python train.py --n_layer=14 --d_model=128 --n_experts=4 --experts_per_token=1 --d_expert=176 --d_shared_expert=0 --activation="swiglu" --moe_layers=[0, 1, 2, 3, 4, 5, 6, 7, 8, 9, 10, 11, 12, 13] --router_score="softmax" --normalize_top_k=false --routed_scale=2.0 --balance_loss=0.018 --balance_bias=false --init_std_router=0.00781 --lr_router=0.00186 --vocab_size=8192 --norm="rmsnorm" --norm_eps=1e-05 --tie_embeddings=false --optimizer="muon_variant" --lr=0.0035 --beta1=0.9 --batch_tokens=[16384, 32768, 65536] --seq_len=1024 --train_tokens=219700000 --steps=5888 --dataset="wikipedia_en"
Below are experts of layer 7 (counted from 0) of a mixture-of-experts language model. Rows are named router (the router's row for the expert), gate (a neuron's input weights, with its number), up (a neuron's input weights, with its number), down (a neuron's output weights, with its number) and show model dimensions 0-127. Each number is 500 + 25 x the weight over its row's rms, rounded and kept within 0 to 999. Numbers have three digits each.
Before each expert's rows: "gets" lists some tokens that make up at least twice as much of what it gets as of all text. This comes from a sample of Wikipedia text that the model never trained on. Tokens count by the router's weight.

# expert 2
gets: " the", " of", " a", "ing", " The", "ed"
router:450486495472481522436495538497544534530493526520510475500497468485478533500518530465549574510531511484473483492507517557528510474454515527501517518531458499504475516483478546489497510490492501490456523512493484520478506468533509452528481452517517524490520474528542479459485461509467531486477503506513526456491501505488487482503490521504500506480526465530481482509516488525510515495502
gate11:487500510524509505494491508519519508503503466482464502484499502467536494492492467512504503519473461465481426465540474513509523478461504503513482478541486508520468514518459521485451463492541502517487472447519483488489550506484518486491488457524515524541471505517450490520448456489458505506448485505476463479456496502488514510495522445460505508516511501522443497488507510524491499489494
up11:469530508482552517518535508472488512450510503519488482492490518493529487573474515507482481479528544471551496519501531502562481484536501465517491477504498512457478540508456475491530490541513509486499471487510473506492506512489502503529510496550520520493551535510523480483528521497493458506481447510526466477520510519497518549547489514499498480526480500454476537496479478478510497474491
down11:487510493503450472480473504534517467519492527504506545505507514507460495498512491496498514536432475492492507493478495519516515464489528508521531492497516496524468507522505510522475489491534488521466459559507530517509486459467502513521496502446511525479514465470490526488526502509513489529470469509502525502510464513554440502486511478549459511513558469504504516436524476527464484525480
gate12:512513494502489507571497479432509501515557518506503504506493481476499514533509496511496521506510509457518490552466478474524510548535543507464523506540505536481470515491525524488496520491461524467511508532564500494486506507493531464482495483527487465502460489525475523499483528480467512493566485510459502520509508514507515437514481466484529514485502491482508475507506529541482525514469
up12:515498504534540496492446508531504451496487465462466480470457534555476525488478472505506453516485466520481514521476501498559531516490487467527503476460538501476529507534515506498524475536474467518496466459502507521505460500510489509530538532472487473510498545484480488444489513471531494508516499537491502519485464497508517492497510512488465479545475492513508523495512473501486524543535
down12:523517502500456512508455485513532491487505531518465511502492532531549497474485497495552511454457533448474472513463497471515506535498550502482512473524498534485526443498522467484488527502511458489507503550482524511446459511488501498479493493499473476497490484542504516504506528505514469527508504535440471503495476514484496489496507477469501473521513500503480525576502509498473486540484
gate13:508458528500471497487504519462502474496519476488515502499527468509477487501559494521479494529459486467511503545513519467522568491546535505517521523505479508523512489515467481468524513540517504527523472547536512517445498492522547518457463523541517472489469483548495527491485495527526503493465483486470511536509503496531520481487527515467494466524452524475479473473478501481513486497512
up13:491479528494474542499501492488514511517529476541499483492510471535486443529541474512473520499512497447496528477502478507499524489494499477523498483512447460503452558482510527487459474508487512540506491495500505521482479503507487491474505472499477509514520504526462559539514448484513544446526498485492502523508508469491499508540479517487475507533497488494508487531478451445537528472545
down13:474499485464471509517503502503442538516535508454493501479505516504503470526497525541544508483525509484496519499512478550527537491549527477544520495501483474491483564490451504485457492501484507486554500427487511490472523519515487493521518472522499475488522489510483510483471473568513493504478504504518589521470493501524514514500509511494500515516458509523511484513470500511495489478519
gate14:500473522509486500502521502481549486490486492526458439512519516458517477495508477480430519497524504511483514499518479495509510512458542480512509505553519506465463513533498451503524517511533500489466511499529484520502511497469502489477497533479450484477530498522519500481485491515486500479506552486485487507461505518543518485499496471506500515516427483542544484513436470474463464484523
up14:526513537510527496531488516492532551488502502476503529484474472506526489487507482511495518498529506490537457471505508532509483488522470518482508488535518513500503546511503519540423505504483534505544468473522468527479509505498488459466499540497490460446519493487473487473457548484503541507528510465511466517491501479447511493507524535535529479451502482448506490520481487471498531481493
down14:534464509532501561566473528479571510502491471488468534476478524489525513497530524510504527519548475495498502485505496485500499448505472498503498485514506487478509515493487503503491522488477526454539507478483479469492505502530510511516471470500523490499485505499527482468529514467485519450526497512472484474523507522459480521528462510481524507511436508462486511428465475535531486495497
gate15:511532522492474484512586502498520504564505493528494490521529488519470496499522527496506549472516461481473532523531486488528487472463498488506532499508458523503492501478526506506493493586482507506504494492482478490514484487497512459489529494437505484546509521488495482502463467478499528516504499467469491442485510501492457483449497525510473551491473490460482498489500470467487493498494
up15:488500478516529481520493505498468510494511513478529515533542471502546486481510444523519503493496474496472500481443484500446511478564533534465495511476554519474519458511506544498450477503479497548487470491476490472526449545484511471540481494514482520468475531513485501504513510521499511488553516472481498518480517492527518501536520542520492501510501477532519502530512508449501493478489
down15:470482477530541501455457527531525547482560546532495465503476484528521491463500487508487489526530495480509516511487475477523469456490519545473483509486470503512525469497533535478509537515508465464519483531500501503497515509526519484523520488501516517491496468519518528484586523521530488481500489505549482450517523500496493499532516494538521500491502509524462500557488508518481481520519

# expert 3
gets: " |", "-", "|", " (", ":", " was"
router:530483511501502490494491488453488500503501491473515535496485523495505461436463490520523514484512506497510465505509495451441500508523531502503518526507494508500499469501566453509507511534515512461528435469538522501496503481476497534502537518485466456552479499490520497506458510460491487486490478496472498530558456523461500514522502476465514489525481490503537488515463532463531493518492
gate11:499501430459470477516509481524528497498475489486519504513540525517522473523477521505459549481485522462485499499517513523521515467485508465477506440504446507459484512520538454480443532510495486520515532516538492495527483456520478472489514483492510470491482521487459448531503493516486477515504584482504497488511505502504513484515478521476489535522459486491514478491525491522489484530508
up11:512495481484493512478507501472530471523455485533512533453522506556503466469504475486492500539538523499532504473537544482459571478515505455507502496473501541500497496512483499448534515450497497520506504483478485471510499528495507464496486455475513484575510503482485474539482482488469522494510488467519494534501515473500507501495499497461509490486524525482472548518479510472486532546517
down11:518467515517465494493515480464463485519520484486451488484512560452467470515505493530491479523477480487464511494527466504460537518504511526505497465524469525483507513504473479519521511489505477509488512499491509470486493508505579507481489508473474503472514473497489456481484476517535481526523512512507507532511552512539507504522536516512478483460480494450488516418478453465489473490508
gate12:488523488517532503476470522485504538546517498491525504497522499500515523497508473500501506486515507531562465563520486538498487495527470497510499478513475501539445453482509523509500511529493556501513531494464480473490477510514494518449442505484538520500489496521496513538496502449442489531505516503502469474506537506496532514484470482526527482428531461549479505509501503501514487502495
up12:513480545511513507519513505496574474484526504473481507537478490518493501490489481476518573511502471486466508489480504500542491486503528503508522535492504484506494507500490502494467551504535492514472514497527485483468480560467540461545515472521553486467524506479525551484503536527504462479532494453494522529524454496508512523515497484507552474492501476491532531470463499491533499502497
down12:498481473520493512564500511469502547524544474473508549520522512495529517471525473496471534459507528520477472506537490485534511505523503539520444504464463503524511537530509469498467436515477561495511501502459516517462492468480526484527485508541496484526486522476488481494514506499476516469493490481486477500444534528544487482494525520499520500492476518513518514504502482490538470513499
gate13:516525543522493525464496468486539509464492502523555483522518522457494498508493458502500479517513508506501513506478457494513525481515519539512462456497523500472510507467473496499521513507503479481480464525467474521545479540435515510547484503530522516498481478494513497498497513493440489519482550479502476501487482489499507520507478499492527503556450513527506489450436542543473496486508
up13:488521519526507513473541485515507491483497487488552515450475526527475464522496510589525517485508488496482508470491492508521532483491540509513495515502488510474528527472522501535510433493549478509530480512491485487480543449513511461490509514524495500495501555512492429484514488497492508513496517541490538488513499451500492482540447515492513509552491485493506527475490494518519465488510
down13:524528525537522505495500483458464489492475525513508538459473475504518462489546519510485491495458468486464496491466529531475528477458501476503463474508551501499511449465471450537524508499510515492528511512527482507509485470460521508527498544533501504498511523495498464517499478500491482506537532538486511480490494459445537482559464482512507506519449482514511494477483501509514466477521
gate14:534497510506508487475499484470462485502529478464484452481471526520491496486450521462453523514527501494526516499505518517487475479498482460537518522510463477504510510467518490515533484462546513502509498492548481533513450531453505493485522448474489534500503495512504477520493534495497462525524480505480488491510463499478522469504536521473484460468500488456531518557527558506474538493517
up14:505486516441503540463499505484509487497468481505514511545515482454496499456510473466515467498506505515513487516479471532516547503535544504520488514541494496469512509488536431534508484505502459510492476499508508496499519497524507489518557498481434502480479518504472458530526540454482511556512522473518483507483505506496519498498510506483539486507518534525448490467454485482473483511537
down14:468482505497530469453478495465504493520508486508527464455530525474501495500508514514475530507522480478527481488478501513523475470437512540482518481450521537517470507482503523510513523533539511509462508527475521477461475522499497507491457529523554474532542471504484505481513492505498509496488527473508488500557500470517467479520531496551479437471502478483486500505556474507500514503462
gate15:543495522513526515507476534499507487507486504497436475533506508479473485487519489528495502522509508464557512518508484490467483509487488526517486477506466483493481519552526520478472523506448489479474553550515521533460501484548523503504530517497531507498496491503514525538505469488494532492479445507466506537539501498485470477470556551465516467509498442515511488475482513463495476520502
up15:498505520505485510494562467470524478530492441517492508539498518515525494483524548479538522453487461530508497480485495470485470508467515524510523497539557443482504521536487492530485493466487461495488509520531498485503510542502498495485490530506532478494527478460494549483542518500518480482449524481498519528494481466502496464505496493516564498473499522462494504538479482486545483508497
down15:559510528502547475511534508491514498481500546515489480488510503479492491514497508486534461480498503510496478480485500507485488491523502530494537524487524496488448444479462507523512490460478482514489485507499472512492517521495509476581475471499501457500502517521510507488495529518531480509512545529536452477463489490498461466520488479502509494558492529451445493468502503553488457545494

# expert 0
gets: ",", "=", ".", "s", ")", " and"
router:519490484478493529522516490519500479490497510540511499527514533482492521496512483494465455465468509545476521511478519514516504510510475501512462482477497488480472521524466436499500452447544441527485559512493505491511535502505558505497523498491519533513486527468444562502520507490486481514527510523531449509491497477537540508513533483529520522460512507496480523503480503525494470515527
gate11:488552464518469510482529506480487492469541498508486459510462517489449454512565527508495456494517501471506484485467512508484524461462489505514482474526507511487481501475505429505500535545550497529493514545496494521477501496502471478527461509494506475481458521483487510524462492483473488517544450516512490494510510511485538505475545486528490477494483474533500467485514498525460476497479
up11:530532501503514492465549514527469487446491510514458482545470502481484508494505471488522471514479477515507502515533489521538527503493513482486533515483483510483529484479500495519481548506479521510545503499500460462517486484532523483502503513451476504518539541475494495477463511511502505485478476535466548528543478503464519487505497500502497498499422470510511441561506533469493495467528
down11:511503492445499488496452507509467505496496487540520497476534538507469556474470508524494488471517490526520471515540478498530486499478501467484509484473484517517498445472515501456529498521498498518466509552484528474529493506487504475536547453571493502509505480511484512524518488464517479507539531489467472503501505453538518548465519532469510497514519492457478539499496509478493475475516
gate12:441466509520483483488500469480448521527514491503500514527519481481488475473499530518468519490521442511521483524518472468534536511507559524490485482488546504512509478488490457575460499483486465450489518461478480504493517518516495448486507467504483444520494525522461486509526448498533516472502518505492517506509487485529499535501489503510518483539507500531528494500526515509520466529506
up12:516474547443522506505541497510510521520487511486516499480503477488493449476538486467459503515494517482519516493524468519505513525508494466514477512534517495542466468479484536534511490429440459485519460501485466502508420518478504496483474467491506521499511475493533513500508518499476484503468490511486478496503534537497501486495513556503490514516431492504517491478511496461547492495511
down12:502473445472510551451527499491511471505448490475464464504512480506460554539479502488499518523515506503523509478460464510541524520543488483515459474523502473510502539493421477509483514467502506457509497519512534459522487501475545517488458506524528555465509487481514476494504486489486519538511518508506518519492502498536502486470517489482469515500523480492522514524522490498514503476460
gate13:501527467483516527489475535473442484510501485521493487491544488515512482505435517509484482471463508491487471482491468499524524518520534525517505488541474489485522473517481516515455493532524505480540476480507485496509514493494512575539481511493533508515496527479547513467501523502507525520513546463523448493495500490502497469517491555492476441518533521461469505503527535499550499494492
up13:499461512484497492470481567509485550532490473494534473495487531553518460495482516488467510492521497491521480501512456484491513489500492517499474504526491503447489534503515510523516459470484533519497498487517530473489483511472467547506454462501512515487472500495502480512476466448497511473453521480496481503509565537509503523532461504510475506456521479511504537512465537445493461487485
down13:496523472501562501520494527484495508508527462508515525481525530482494502479486521481502519542495494513493458506550527463532483479468488448462490503455463538511537506487503512508538499524480538511486515516481485467468512491498535557474514450510509514510486459494489477474463537512510538508489436498475494502532509497536517490458516543521506488488511519522494500480504459437486517521495
gate14:504451518525524506518480507521501492503495488483509545501464465480501495530519489500481478512494515503460481499495549445511477486486442563486471463529486489468512526514447507494513528458505487485526484511472520495531518507479491493489475518548524502514517530482531520457506491521525489504526546532512502495483486511473495546485502507483538505472519524515460424474484482532505470523547
up14:494479474507478506533453490478503494497475532535499494463485492504508518508512514520491474488454517532516490498416522504528487547478470514497465543492501528517545505445490459519478477472527494514465508455484496498506481500527552506494496493479487493496472516534501510434519527489492483500495515516503487474518539500528495514467503512491497462510485490531424493496499533523450501466532
down14:492516497489470495470540532508463472477484485526437480490539527480505500501496457481480500534515511509476528476545468471498521500500478515483512547549488491532480563527526511538526489475524522555437550479558538502495471504524489532488514467469487507496516522526474541522492486510508487514526491516530495488520504498516524476525515479539490516500490493521533481507483495488493541495478
gate15:492480514494538490512500528515500520481458432491528519502491494565494504434488485466515513535496491445455495511490490540524480548540501500531506517513506515511480472517495509496545503495463500512505482477502498522512523496521508466508410501498487553489525464539492493502494479497512503497463489446493458527491551518487521470497516463504479459512476517499530507506494512504499488526494
up15:483491512488521562477496485512482475493555483508467476525462484505478527483470480510504553509506524486540548528524499467490458486511543508529512487506496529504468485543514536530508451503485546455507479533464459507501534476514519498508487492478495547507504526518528475479537471509534474507501483499524464506495493484536453461515492509519460477478466518499528530522487511459513498522484
down15:475462491516526494501520516485482512503502554530502511467472526529492503550493479528497445502492495512530554507488460493513507491487515527503511506545497450457471510511490506512484518509563480515511523485479510465504476521512500537498547520480507470522540474441481470534521515489488522551483471477509506506469497521504576520494482516528490481547525522524505520477508504467474523524508